From a checkpoint of a small mixture-of-experts model trained on Wikipedia: 1 pick a token, 6536 steps.
Below are experts of layer 4 (counted from 0) of a mixture-of-experts language model. Rows are named up (a neuron's input weights, with its number), down (a neuron's output weights, with its number) and show model dimensions 392-447. Each number is 128 + 32 x the weight over its row's rms, rounded and kept within 0 to 255. Numbers have three digits each.
Before each expert's rows: "comes before" lists some tokens at least twice as common just after its tokens as in all text. This comes from a sample of Wikipedia text that the model never trained on. Tokens count by the router's weight.

# expert 4
comes before: "| ", "- ", "The ", "|", "In ", "–"
up17:121104188153116109163150147146137085104152134116112092051140130187132158145121130167103141144120083095175105094093128121135092156178097102108160155195149142092092085136
down17:139160150143161101188114132125083128084118078115173109127181071154129161136126119146165110073078137245068137145205142158176098106195172129071169099130128170127104117114
up18:151075095136141134123205148199078118142112151115144072143207103113111156164151151135141150135125111085116150118145114184104132148140101107179119110135152123116133124150
down18:086142095126113055162100137132102129113167125139162156104151134083102118122091074075204132128086140125120197123171077122105136153108151072166121124095095097153124105148
up19:133161104119155151129182136143069145112155159158130107107133114097129120112075109057108151098186190124114165106189105109139151119109077011134104135169119117152098101076
down19:162104160131153117114112155161082122136133091092121153140135196158092148085144117142070050098126070126143159115104157109128111131096143145129072112103137098126129182112
up20:156127131160081166159122104124147083088143146113167117149127106125149161090147100129167155117085183061104108136133132188091143123132074155089132163137053083162096123144
down20:125133090157119172109144137120136173120177128079122116124170117103138110085155095142045148145123121145085164114095109067123104148161194171130156129182113155143105118114
up21:095072131143213142185197159139104152144114114113140164130116192146116111146106092187169136142101113075132131193113130161106124091166080119148087163133108078078135145165
down21:092107087111154117099124118168098144068135161132116129136032147098078140108138113034101157119143214144177115116117139166086162099059144086143174094172134131123134094179
up22:104130123121074084210151113136152081152098144121169164049065156126153098152128131142168108136149135075136101085111146138059139139137096098091091123125146139179145159152
down22:155109124148142096137145135130148145103154102109042155103087059128188148120129168164096151142119123171182116164147075116119124075156134147151111078124088097083059145175
up23:171122105192142109125151135137175126158069113129166070139123116093155156119110195129103149119117116169089121165059097173231165144134161138166129108123107128165047122108
down23:147104148105095071157109167159154084123129173167125122168092124146114115103169173089062208133172173076081111091161171068065136113129151155130162147109137065141127149171
up24:167135073083145159139136120158087128135122133096153058153170139081121141147145069156127092081098118121158106153102119156111175125100119137093134125134102125086070124130
down24:092185187146122167176150116164083168087206161126105142070097152133161063135167171122102173157158139114116178180117163140131082121104122107115135099162150107113162055178
up25:079079171171141134082146127125162117182161052061105153133142120113124131070173060143154113165072181123175134114160158157140168120113143084093086113126130157103158132101
down25:069101124099136157175131081165132120103123085141116081147151066039103112091131120141085141181092137100149133109157068126120093183077128097147155128117204113159129113114
up26:127169087101097119124111108097132145208116168048113126101121150106152119071140170101115088125184136101156150144109125128151120101138090090136085124144206157136160124085
down26:112132128074137160129100106095071125158124042101125131113137121061161095109147150160190183109119152159079155110138142121128106170087144114137112095134130152165130103124
up27:111111029156068141078138197191123104181146155140116116102152161137126117150133133140105165063105128183116074092166111126114062080097127109078089111128108123139123083203
down27:123151119112168170129045079055139125133092139114149135185150138178136140099078059149062123083150127148143157138095103080107133112089126140147137154150158149149135096123
up28:107079069093108100145090090098088108140104111088125164116169129159082118155160192142057136103119105108103146162167120148090106107158115152124132161188135129121117122152
down28:206149145144141128124091162170141126166157103104142115142156083123123126147139170132124126136117134179157131136066083148099075111149145111050082108106126136168136152091
up29:131157107151171184120159130157077115156147127098131196159135126099103129090093124114142133094114106120128100185098123147147162139128143165096099050172158144098116164124
down29:103132181133118166079120128098168141089156171093135161079161130165119129185109142126138237061115127145126120120131123124102102140124115128110104078153178172165136135078
up30:165188132120107102148186096138143100110088105087095135095163151119156097132165145108112122118102126110134130109102154097139120110082092192088100061171137122118150061107
down30:094137139118146128084118129106119208126127080151112151155147169119195208133098044097106138135134165081098102090126123125153116158086149129131122156161163105130120129164
up31:133102070127145042128109089145115061139063077132159106131088136139113159151118122132100094124123151085139173091135164180099089131139118150136139164114112174166124155112
down31:136048160131150137100115118075180134129126136111118121076154125099096119131191109104168100076131125104115111159129106167097107094083148151164165072117114121148142107077
up32:172142095066138165107124169156177133122145163148134131095108189122112144125137155152116026110118212099102085143130113092146146126111162102177118145148168152122122161148
down32:108096082144106166116114074120153152110124127134141123150073087143104179106109053160074146121174183098096095109167143163137148182158090122111090091145145121123109145166
up33:172170162071162136141177144115169117172168149100160169206105120099119153192146090162190132108132106132087122101129131120122164076100162093130169097180125111129108142085
down33:132140111145165127102150189142065156090110111122141182197158114079199107119123153125133112118155116184094108118085118114118142131232138148124131179108078146126083142104
up34:175111124124110171117113096129206146146112116115178133159148130187142129185147083136084077053078145163104102146125141109143138137150131164080129112129121105156141108065
down34:161163085120065167149146115127131159066146116147131153107121127186049102146161094071122133116107223092133062132131156084135145111164137128119084158122146141115144225111
up35:126083174169110158117116129092156117099152118067151156169067170182143101135138151169173085129112185101061164099140097149089184179137107136099103144097069134144115132075
down35:117196099122064123091127176135178144143056097078147061039057138072067168087135125171140129088173104152104098160157139076067160168136130111135143125150113144116166139113
up36:173181125135105128113118189130177124115120150153092147124158148123093145145102140035068121168107138067152122098155120159134172187126098123112151094127132066119150076114
down36:176019175101149120077066155109095185109074195094111085140139117173090109048097096100121140113128141102051120145118120079104175121183128116126138150110174111104107087141
up37:114090174117131079160102190194161131129163137099127132127133149091067178099111139148171162185208136126146138130173107109087081120114135179085119072125154174103156144127
down37:089086131159158081165139085161126181134156110140181118134157127117191118194096122177132134140123082153082168136115148139173134090119116101157122103155066083136118125118
up38:144123121102175114074156191069108112134142167098118128089129106111133144157169090163135140135149094070103096147131166162111126143127145154184145136150103193150134126173
down38:185148139123105126081103170085144167199049082070134107178081132079132138139141112178143176117165103174110114088114147171129133139133098120177130160158221080134141176141

# expert 5
comes before: "s ", ", ", ") ", "\n", ")", "–"
up17:123145027128155140089113119149094159140135175148156158154107151098129108136141140117137155155077160156105104159191060159122135146134103064112165104180124144173155160059
down17:103158087121140136090147130138127115179129099086116130058073135150131170103152122145074131149126131217097119080114144120128184095096146139111138143112155126174071084147
up18:097140118110167145148117126091089100157129094107151091106119133149167154187094135122148146151074191145129159120156178117159204089127156130131128082143133198109081092127
down18:188120155062129112133131142150155151133194085114149111114089093163108125144097109161181117159160122111132140145166115130126184139081153097113095066111173190095155181132
up19:107099069088168180129082133157138157161125197084165134192112130116078115157117106105135143124098153120107063153097115139124103101156188123129104171094156082124183171131
down19:172103134142107165130122157153186209148121180118163140143095161088158129146074136093116175132135158098171141120109079102156081118104149098150111115124168071110174138126
up20:139093147193055074140135105128137124112164154098107137083129107148085121196121095107160187144153140069110136113181145118146177140073115145093094157085130112157096126104
down20:126149156066127147166132157132095153143208101143147160153123100121166116141141134135118120111086154118170134161133160123097084140092130154116122096118188131094129095137
up21:208191116095121155076187096134100188145047108139155154169136125051140092173146159157185073097142113093135133166170131107192092178093123139154138142067157119105155128107
down21:130104192101140112099149101201115151126099098146139092124103125130142092151113201079132124056107164127125121130186117109118154153153163100090137143086100143109094195106
up22:130156122119052100114116142139125109115132067117137087113172146070109136109100062096098129133118137083160127102126135107147109089125130159113150173146177174094133082128
down22:130103084156161109077134132108142131116116156139132101142089154097063150102084127106150102158082087171153133116091071140078062122120123140082118033061130126142171071120
up23:161189082132163142156132201118161210145061077060107056070146081095172144172111142161125149194079155139157190111160103111067088109123114123106172204156091159138123105103
down23:128098156100142143118086148132147169120064110140177148145169188074160111123135091088088141151115136093103114077152099123107088133157055188186107101103186110106105119113
up24:085069126173083116140091154129139157152133194140103149100130139179102106134090104150140112145096092057127138162132159117184105111131150130130170105112145112163090075148
down24:147093195131112170112085121113132109131152114099143093113141138183115139127081115126143135083170165077114120190066101124150165139153128110108097143133176159193128096094
up25:086126088074092065133151111104093098176162140078104117122114171112140081149140135083109127121114118132133136139096159127105135132136064109156128096195148140147134086189
down25:103164114157136125099139103123123104111123057164185163114134145097099133050142107079149122131170147081151100060147093119143082119119122154160104125132210121094124106119
up26:182147124139117105103111126093171097094167179112190156156157102154168150145181068177153122118095131101109115142122110132157137185173117164165172194090123068172096116163
down26:115209055141114174142136130090167071124088100179149083055135156087114161107133118119110044105113171086119189185131111112156196126130150105176120130134164146157114159097
up27:128142134086133101185126092148141069164091101098153148091108081083167135225096085120125107095140109111190132136168107157160117097162207122146113163146104133163061111204
down27:166169116103151138176093139119118117087127158112113179151150081150108195140071107134162150173107097124170145137090142084096116126130221089118140101172173127132058135130
up28:140147110136128148160110134078174085129131205129169127116093100113146127189102133119076082165159114086170181131151136097137115145087053135083143084136179126108183043146
down28:087135137141112160110136061155144120102092123115070101138146103134110128094093156107190162043120108161102105124105149102103190138163131175117122168117070129153152139105
up29:076096172092142180122052093144142169141151132161155151179112146163154163126126142098147135158141171173182156167135120109129111123148123172098116090078158177118191143142
down29:080115107178144081142133127083060129117079119069112165110084170112116100169126223101107079124168126179113135099194109120102138112138125088049080077192177122149141107068
up30:166071162121139123131132075110089111031158123166108129130099143106158129119159101098176092084122113103173105097123126111106123128072145153109100171137040212119122140137
down30:123127155089179146158133109140146120039164106036129130134136155139015109137101147133077095120126140210109200139133128114169161110140146118144125127118083136132155097106
up31:101139039180123109165121087117137090187143131178181198118063092115138136062165144124117123148097173109087126147102144094091129091101149157083098090116171138137099148197
down31:136183169133110098148102083093110150108094138092081165159178092107125136145146128084121149158059177156133084102116142129131136114075152132151141105080109158133088114165
up32:066112088128120128122147179122116142121075128113115131143133126137155176104147145099112140138120114146161195066194094094166140139159103099144094115129123101167141112114
down32:144125129176182144092137033127156130105096152159112128110119117145101128109195110119145119130064164140100138054138176147162124151135136124159136149113108132175119151102
up33:109135190071139096104145074132135177147147126148124115077161143175127196134118125137147076104167062083117166167100077108115092121186115100120080164127161166092139126123
down33:123102120121157184124163159147153126096050152135124149159111190107142097141099183105163081173148177096141169122114076123195168141159136117193110122086201148140166170143
up34:065186119127120181180181140148121128147114173105159069103129121141126079154118126169204117138159149077069161124145085155063152154120170105096095197154090089125046088128
down34:135133051102130152142171143159170174102102135170090123200081137132121097165138149100142195100162151094134129199175169108161132122091139145131135117133139174118140071112
up35:116104167132090130101191090145112143155087095107152151096115145164135129121138186136149159187126103111169103107110168100081106134100072139151161189097163162178156138158
down35:118093120115123161154181131173125148159145126156157144149141087109092145164094113129178140173119128106176085130190078133077160102141154163125096152118118118069155092105
up36:126180173155135088149144117149121164169132128177122120149173118105173125134148112065148139056092121161116163141150099146123097126121127127122116093144153196115169165109
down36:082150117092159145117207131166098112168081104126173153129146127138106165069166074150135108091150114103172130087193159169134111118120170088143151198150109110141126124169
up37:157193093127111143148130118172208075154104145131122162183151162122143198101145162128124099097135088148133152120127151139113135186174128132124174155177162149169081136143
down37:117138177171142175144114102089117130119132151135125151126068117121073111163153085104104137141168143145115097124149094108078103129108148111191079195122089157117125133095
up38:162218130171164096127107147160143164135255185135171212103114164162178152111136086146149142058102134125166140137095175180100171134087090105149111157131139153194133099143
down38:069107093134121165133135132093116126147134093203081099159135126170120152185117172154132131100171112142104063111162101063113121149164189111083109127107093076105115181095

# expert 7
comes before: "the ", "of ", "to ", "in ", "and ", "that "
up17:138156116106131208129067102137086128115105102124107130114095171129165107122148073159130130165146170127072105180123085161107141097116143147093107155118181135131087089128
down17:148148106127134140129179121082112127085147153164088170153132150136128157091161066134152169174020077164092112110128163087092168143109134128156134157144118060111105157097
up18:148163127107126133166100121146138135189144117112118090085149136133093127133103130109169182172189196093159105072097125124112119094114106148156137169133117135162136091109
down18:092127129061058133105128065171135111024105151119040119157084111139108155163126151187126192145117092137174127129108182165098107124148149108159105094175102139120082078162
up19:162141166147160103150165123144143114121114146117124153124141156187117119108131185098115089139129165104071176159064106026192152111135129136147148125146141134157098165113
down19:131137107095157218192125114194100112080148159141150177134155099140147125100119129126132118180096133200110079118075117098133132148136130122139083110113126138146114099138
up20:162143116144128080107195137066134104070142098105167115103152127132125117136116150154067179119112119122133075160110084155109109097135123142168125173155162089108194118159
down20:153187132128156159141103155117159098130167135161148143081138197142104137117148169144166168154152129110147138140077165077083081133081166076172155151178137119205154132129
up21:170168077110098142063143133131125004140075117154116128125150107142161102104101119106156118118138040152110160112095038127142108149152100157130142126176149120188094154140
down21:166117090102112136161157201190132088076131109059198165093123159116064168138144132095127170215112189152101100190127126051197099135113143129135111095073089120114160113153
up22:094126084092161099153145107122155136138119163097179153083135177115132155103182135097136170139149131130151132131112182201087150125207159113090139183152169205154075126094
down22:149156202141075135124108147147117136073139102092225055077139187134125058109124132138125054110132101136066123142124159104124118121092163136093099179112141097100114109151
up23:136135129124107156064129065134125134156105171143125129100142126112062118089182097119104117170081103131146143097159146142131119118065112123190096099112125123125095102149
down23:180137169081147080190095131092122122107175143071136147056109136123144129142129132139056159152103078123119134108099136095112128128071131148127110152110106188106130198158
up24:192182135178127150110097180118122135157068154169106117043160113144104103134151134090104136131124136183119138126083165150117132076139152092089115174166105100161130113179
down24:070160147137189152107149063080104138070126134119121112167150182175100081070072170149147170169098114111129168153157133169136140022122093123117155150142093119103163173072
up25:132121141136103141195154117155160090149109129062134146104138121161155136169142133115107116159069138125109105130157108054158112118093133125123095140123146147173081138171
down25:140175083125147150109156119141161145166095077110154090118124176191126115118119081123186178088158077165141129130112175131077139161122121135131143132117097134109114087181
up26:137091132151130141171097067157154125073101083115184128117158127123117167154127068116095130163137158158157102173127132120105162102095159150152125157116078162108103154104
down26:158143049184123099162147131084185137082148085105079175112119090150141124103148180114074152063105153106131223066130124136127105108139149139141161127147174134089142147078
up27:207162119164127125158128159099179193121137150106140144095221066168108118205124158147075152108110133092091196175077106115139065107095119132115083137162108111159168140149
down27:181141103087066143098143086089164118126133144101130158140132086133066083111111150173095103118117095140105116158142180136094117143137101129170108097167080138149126125161
up28:137059173099093134180083170092128180120139091131097117104139143166157138075159132066132096100167116194128074178146127083092192115129075151117140113169144136124139166125
down28:138119137155092110062118159067136119114149160071116071098107114119213135140099243093183111138092134113105127115182214153110118154144104092112129089091066150124094121151
up29:177100085111119107103135122157190169102166131090123149149122146107084109152101093123187174129097196105175141153106153128109096098194126113163118131074122116163110080181
down29:088176104077119168105127102156177121115074137168109130140131094123172126180117104146102128131140155148110125099127086120119119126197151112156134175128174124113119111161
up30:122190123085103139126153156131104091138163081152117153191119064094128088104110140162203152234156168144137118095116123093132139137136125056194147087093114138164108083170
down30:162119160074131140119124099154154097103139152133138172135154151093149121103103090148194133136147145132103106081144148134110048119158104110106106115095087082145127110150
up31:109149128112101089086128144104105175127116082131201092218125110157111126152128091141118102181141107046086117126117093144121101148062069155105108108045127128076088107110
down31:125133162123151119121098113161125147166076157087123185104135153137127068135105082130144151067133098095150090036145184222157126138160156085140094081133095089151112114168
up32:120157160127154151084094209163115110104103136117060138085166134122125141166147148084095066143152183129119127165101151154189140072085197131119118088100138073176148150149
down32:132133172118161111101180130164094081075158154110113156129136169163131149159165163139117078137131159081149120074129090138131138135137135121072075121070090131165131123086
up33:136134086105129137036175129141100147132131145101113152116152132159126112122135134173148123187129159078101121110094115133112146104115146150160143129141169134160157112052
down33:154087031153098089165126103165127099097102106099088099047184141124127095039113146169162124152085122096205186071126096170201103164128145101140068148113118131132120129120
up34:093139118132150166185120153155111142169165142201139114122153083139083142157147064143122000100091114068154146136130154129120159072101107143173134123064171162144214170167
down34:136120104124062117151144128145142173135174082076124085163115102090168130151078113095131083073150133161139120147147105151134077140132080134181120168104146111130102111129
up35:165156076116168120125096107128102114112169117090157169095104097193199101161152128052149163135088130131123180138169156142112192122099128143201141142141090140154116171123
down35:153124122133172125108155094116191177145129146127126213177168114137119073127111168116090151123126110142159082098101141128127143120146129137092135197116096123152081113144
up36:124173139156164102107106114180122122138158147147108173084087080123113119100143101164166186104109102165069112102110124105121178116158175123120139122071126167159078108144
down36:174083077145074189111099100091119160136108108140127127119144156157128133120098118101102064194141150151139148144131065138122146080154093184167148170123122128096146172102
up37:172077188170180107102121095136114104104129131174115116097118162153106101149095106194138115146162151129096080133169115085126127179119190143178082116120158051127142148077
down37:140174109123163139107127089129128075112079127118111107113094131102174120136128143115131181071159225093146150132079116187090134235210133072141091092154149146102146106125
up38:103203095163142135143158112126128114145097125103134073141097097147204108115231130135128025142132121123100079131096090121104140045099171142111182144160108042087149136123
down38:158095122126148187119048116125109130182107054110130144164151092152095111178118147091113113118056116100165047217090096094087085106137096065149170143132126087138161130089

# expert 1
comes before: "\n", ", ", "\n\n", "==", "and ", ". "
up17:196058126136155103103148099106122143121103137069154146153139155095174125114114145145075126170202112112112118135135159155103143162164121108110075107116124131130108164121
down17:172103191130143156137112108102090140112118122106179102146136166143154181193125125099130108097174135147082137105169129088132127130115109101133061131106147136181111049153
up18:160080131108126137134125102093155089126147143115139126170158118117113130184152174176111073193066133156135139113133109142139139122113164106140176137087122146059120124075
down18:102155125115092153100135168147106104077118085129125137139105108065129096171155061153163115096092168148168223098144134090165127129106123106155209107124137076102105111163
up19:150156170169217134114109126162157144207071130089130137106178108107167063138186161085067057090117145117097137130153150132177089138175161143118135107092155145148092167137
down19:105107136159126183116091123145197114137090170157080113177151143085099149148133140172148133128097070168125118141101087098118071164062136117105161141083131094135116187094
up20:152126099136088091105078144107124185151102116110102143144132188112114164084144195119079189164134084111156075126066110120110105107105174095133103093137078136152162089139
down20:155140165147134117142138124185114083090151154130123126102169096098168105166163157139148172122104118094127117149153122152077186146159082097107135127114132148150116068114
up21:123150173116190124161085137165135180155138181172104108174133132139087103081163086209158142150145149160136142095121109103104138140121123134081149118154073076144080076144
down21:138070130140186169083151116126176115117131109126143177162113123112125140109070147078093114119131107084118135141123134120090105163119072100098122108131149155150108108184
up22:207109139088101090175149178139190173140215131145132081120044101116182143151124127126168105150131136117101171132108158101122106083154153131140059143108121084116146144141
down22:174150144114106100126095222102140112105123174164154157136130175054149081132102123116146152133156094125109163153146229207150111183128168185089157159117168157159122093132
up23:085107124160084127130120143066099138121161186115148124113122169145154110128161114149095149162151125179154099133154130163141121142090184138134132140159116111161148135108
down23:072183125154132110125156112113166161126120161150137130134084134070150086106089086165117133125156188160144130141118148077092157113124124091133113091110140122114111156118
up24:145155140065129204064085140144112164130125130088131091195121106147147128107129132135085147123088073084133066168151126164076181081184142093127110137122099121113146147112
down24:116129103184168103168167155142096143146083127133165134139104129107103127142133127078093100132115120109109159169181101149124112129159124128159113158143145079140158137147
up25:117123139114165116120158124072166102202130099146136104101127163130151199148109068160216096137160152108172120137071141150105128122121158118120096105118116151123127103121
down25:096145163149105142128151122128106142102080124111108124125114121147094165123111090124107121025096116120072146101137125125165098121149079099147124098116131146137157110140
up26:152125137171127093183083128105162135156126125084054194138087114139120175103143111194105088125138147117162107085178129092149129140108074117074129100098127132125128121151
down26:141117153097116125143164140091039167100116090144065160106099144138113123129130158064095139162103156145133075129131119128078120078143056144071179118115179154166108131171
up27:141157121062128135160126171074069116098045139125157093140160108166123158082109107111136092126115115139140149106112124096103163135155213132160133143134117178179136102156
down27:140094122175147148139031129090118136181175113087127119105114135125152105096171200049149117105087114130170184101154129125137126105143082133161104130191186134136077088168
up28:100049176110102150143176133152153114144136156101175140149122104049120053118138117161096159156156137127139095166090083073126135142182083114153140138148133142082113130106
down28:141112176130105067094120071157184106178161138153127143090147112087101186073126070098115121109108168106085197123109127170107097118134125110142199115164125149138137095199
up29:138126165169048053142166200160081130152050094091175140135109166129129125132125155155168189167124114117116120095111158147126137118096148128144207154188139141108066082096
down29:162174187142144132110142110208112129180180136101138115081157115129084105103166139171110109149111100190115179063162123142178101192132082178136102164130189178121103101154
up30:137130177121207164187135107119119143120155144141098146128145113114159113141098164120132079135161103148108143124147138118124181115113100118134098160131132181146122217081
down30:185156177130131146183137132115114187099109129144177154127104090100151146117121137139100137113131180127138115107114099148143154148123166103066105176112172179121141134177
up31:096113129117138110099144143098131175098098130147111117160141075090146121205090116067140141119192110124123094139190152185138143149133102125162113112120175144134149077123
down31:108108062123056084117174143137075138098147162080097139105097155118141099157127164143157080094108112177093096140125104103171094101121137156101159079137147114113126092169
up32:185123143182145105149120085106074127148110160099097135081155143172197165159213194110134138186120093127140158230168163151149099168080094145122181133104137206112113161143
down32:078131131144099138094117116111147097135144169155164146154095118138095122161154105082067154135114108122153090100123103165139071078161150102122188105167101110109109175154
up33:106170132061116095099120112154141152149153075154125146150090126119160123088135164155140081104132134173109178089163150133108155132107091105167139120051084177097155205122
down33:122112142148130100124139112155115128149111111158091123144152087121121165093072137169138097184106085110195126120152184137132121109099065064097169106179106162202068085139
up34:153116072106147097069179122140081139162085131106147123148089185104147089121148168176126098114113148101088113136067169125105086116132149110153140175119134073142098127122
down34:111114127173090112076151106124089096109127139112165198138124128136109174206097129100064109102122131103191162201130095165157126141147115158153224111167185113153169130150
up35:200063137091105111102180123185091138130095085127089135094191115150103115101140146101041138109109122104110072061122133159122172124136104112064092078116138175097130125129
down35:047173125149154185140171089149138135098110107156118141102106118072194111120168139141129093177186063108078143115111143143125105102102131148144173127140170172173109117188
up36:149171128065101127127165155180089144105114109145131189106079133143115117175119139127162127115153111097109149124143132154121101098110106150113068089139133152118164095110
down36:080091171143118146144179113098141175110106196154160156053166112092102162102109117114134136129171102129131160094119094082098118163169165087147221066124117149182123138075
up37:096067131149200178154080138106108155153184211166120206117092097149160146171168161132135130063148101138153081147117110135099138121106158089071093141133105085129143132149
down37:126180157207155167121145148188109116126153084147174081136082136112115118139132135187129148137202174108104084151140117121169116121179068098071197129130114149142131126143
up38:157155048101119124135123132144142131134134090125134146139115102079106120102128163156104176177124172148116125140136162047152142136146091177099086052079167115084140136070
down38:115174123161125130117143098170126091113153118134127137130134154102172155143123133133129089140189150112135144044125124120131073144138073174199153129108173141121130094067

# expert 2
comes before: "| ", "(", "|", "=", "de ", "– "
up0:173157104139150113163136151140194142090083090142064105171126169184133169150108122149156104077102135160135144109098064088126115156139107141171069064090110095097073144120
down0:087161142214150165156155137101112084149187158140114155158139165192092081145129148158121114131150122119085098143101154093110113131130100089168102125055161116126162071125
up1:142126102132093089156170115135098202140148117159068186079137062160182096146133128153142152139074080121130140131125158148134140148074105102148102161154115113090146092053
down1:083046112139155140153149157146133170063116145080134141136011129057107097066094137079067097150076130148123137084147154097112115136122120080135148155089107132098111057132
up2:133179115094088121099173125133185156151136219144124173123112103151113142136137176109110133182090095117152135156127161147129187134109082116069165120172189115210150065100
down2:135094128127112049140127139148079137142143081152152141147130070152125186108121090111115138133096125094114155089121047113094125082147177157175096082132112155139099143118
up3:105115107195123150077154071129144132144100107090172147101102051179104124096133105162157147156132199157168138090204136192094136060144164089140094125173130175130211117177
down3:174135169130086151108152122090126179174136099092193190098088113103152156094081125111164127120148154103099100128096108197135138167137129081116103129131126117132146128138
up4:073151088086104136138116118157144131097116121113131126204105132140207110100104157141155108174110115157118083135139152118164132124127112088166162146121110139103107129138
down4:120074126071090114073165125121104079097076126166148103140176065115130097154101102120141115094105127105098085139091149127129144131111135108116140125205099161178142146076
up5:137124146144130146141113103168126145181123122054142152084116194195079126095113158112090171164094080154102124159038138093132149155136159165101132159136146155140117169152
down5:098152083122107125132122153124125133113177144086142096143098107148140115119135171124147097153136095158190118163153129147132120134155141132122109163095101138156085089174
up6:149145080091143117101081085110131143098129193092126108124107162133115132126057103116144076132183129138103134134137112153126163090105137160107150129136139156149092146160
down6:147099091109145191135138118148168111094087159148148136144089161128100143161124125060178105104146103081112058143185095104106153116076098088115156146163169147060138127130
up7:095150141141144155162107195112192185112092078104144106164137117125162108174113107105130115119184057140080163155110132150122131095115089161132133155121167097067159083074
down7:181189124046103179127122094180118158174117127138073124147096124102122137106078143144128116120041158148127153147111132129132114065078107097135136149133120146143093171166
up8:167126089186155173116146122137067176088079147168122169108152082097117142095058093149141117131141151148157112122150090075164088117113156181116117116132198152132092086151
down8:108092111144126153099140123136064133119141154118156111072097105110128167157103086130100121101154129095124096075094129100108164097154143137102195139130181125169158058148
up9:132143095118014131134084165089199112116143168107066138112106171081169151122132103119123152136171189142143205135096095099167128095129110177170107150162104120140176107083
down9:050075110134133169110206132121127163129112141120133134114127147152100171175180164141120146159073132019147097091120130151132060165070109084101171130108196101144068052182
up10:153110074127140156126154087144166104190094137132144109142205154079157154122179149128145161120113101171097071140107098103142124135167154135136129086114152106104125103149
down10:120129133080185073089132118091106130111137120148095107122095132105138097128113083111198166100117119112150164144178125160134055130164119129096090140173081103174121133140
up11:134107177074154123098185114098183128158097086139152112091118136096137145056141096116112142155151157063134104085047045084080095072175117157104137120113126100138130185085
down11:106101115112151107130079162163101199129115119075151179189143128183067139097104100081102143152095103114108121158108123118084120139107126128082135124130115119125113103179
up12:113118133130067093108113105131140120108166126102124123130147134080133127093120120118102164168119107139173092116097134173118142112060109210215155108182151128145167143150
down12:111086123151129143136077097097162156102147107116152110120115119103119115118053095162117147139134148099110133113092133095133154089088091154155170179122110120195057113131
up13:094077120107097087148098114101122183168094109059109096136131095101122124074115144094153114143123126169144125122128169118087106139152145182121159131088127089112133158108
down13:059155120166086136149183074083093141173196124094147094130105135121139170084101083111192121146128112193147137172165148101020134138098119087061165093191120120121116143084
up14:191088128113117157107119123055243086138139085144094088098092151153104128158134108140139085149139080189169105137162150092133159159106068174176141145131124123103161092107
down14:143078161102093111129188147145076111121133115155120156119127063094147125163099097140138153153164104114081131181163175138138114089133164119122147115099103078125101099038
up15:105097186171175127117036111071144125102099166130090123143101100157161061130100138057134150148166160118113159103143089108087152076148156159108106051187168114162190056129
down15:081140156182135113138095099100093110120134038133132101095089141154143143110110164148066187133116159132173144151137142140131094161167201144123095145049110115120145136126
up16:121158122138127134142142146086125152138167149125159136069089163131148173138111124110095098102164177154164120139103177077102057139102168206134161140151173126143179110177
down16:136145166158111162149146138095188124152135138162135109111080125139095076151189072133090125080110130099206111177138065155081169096179154133154130142130214123131163129106
up17:091050135127081135110159152149123132179179121129067162150126118187105164115103107098098142140133147131143137137113163152098107133147118111140109111115145049171078190101
down17:126175157113145097129087155087109130130145187113134168080158182136158060110179105094164147202158094147107100135104127135129124152039137118109188117120108182109128101122
up18:102108135088098140104150167074152140103133175162117127144118118128046116128135068103168139068088173158148134099107154072171157128176142112149134206110099100139151151059
down18:174127120074172120058110132105090103184121151143146126156117151130180110123081148076117101099132169142153109114143158104139133177151102169113088079097138112152105109154
up19:122113106120161084187101099119100145140108147137139112145092058126032163101159153183118178170106159116102108119087096103178100137114187132153085143083077187125115101147
down19:143119086119120166112173130157141097121174145145132113096148096135108103163122079129174094067116124059177103141126154095134120102102104068214179103168121115097173166130
up20:144103148127168176102090107101155080156084154099119126132122153176151116113140127098171143137062120174132096095074072126139169113180113124108164132134172156092097104136
down20:170168102096205093140108135099128115142071122161116148124145134133131082145145159112174097082125108133130140075103143109134090123136088176157076111081142122147161112215
up21:161129115111115109120098106159149082138124119153230104135130110134157168118153117123103163099151108128144156122151145124119111063117096144180128101130124148111150092131
down21:097156195074118135073065145100127128055155100188124094117108157144091136109153146154113147046175125161129118111104138148136122161175071073125117113109153173140126103059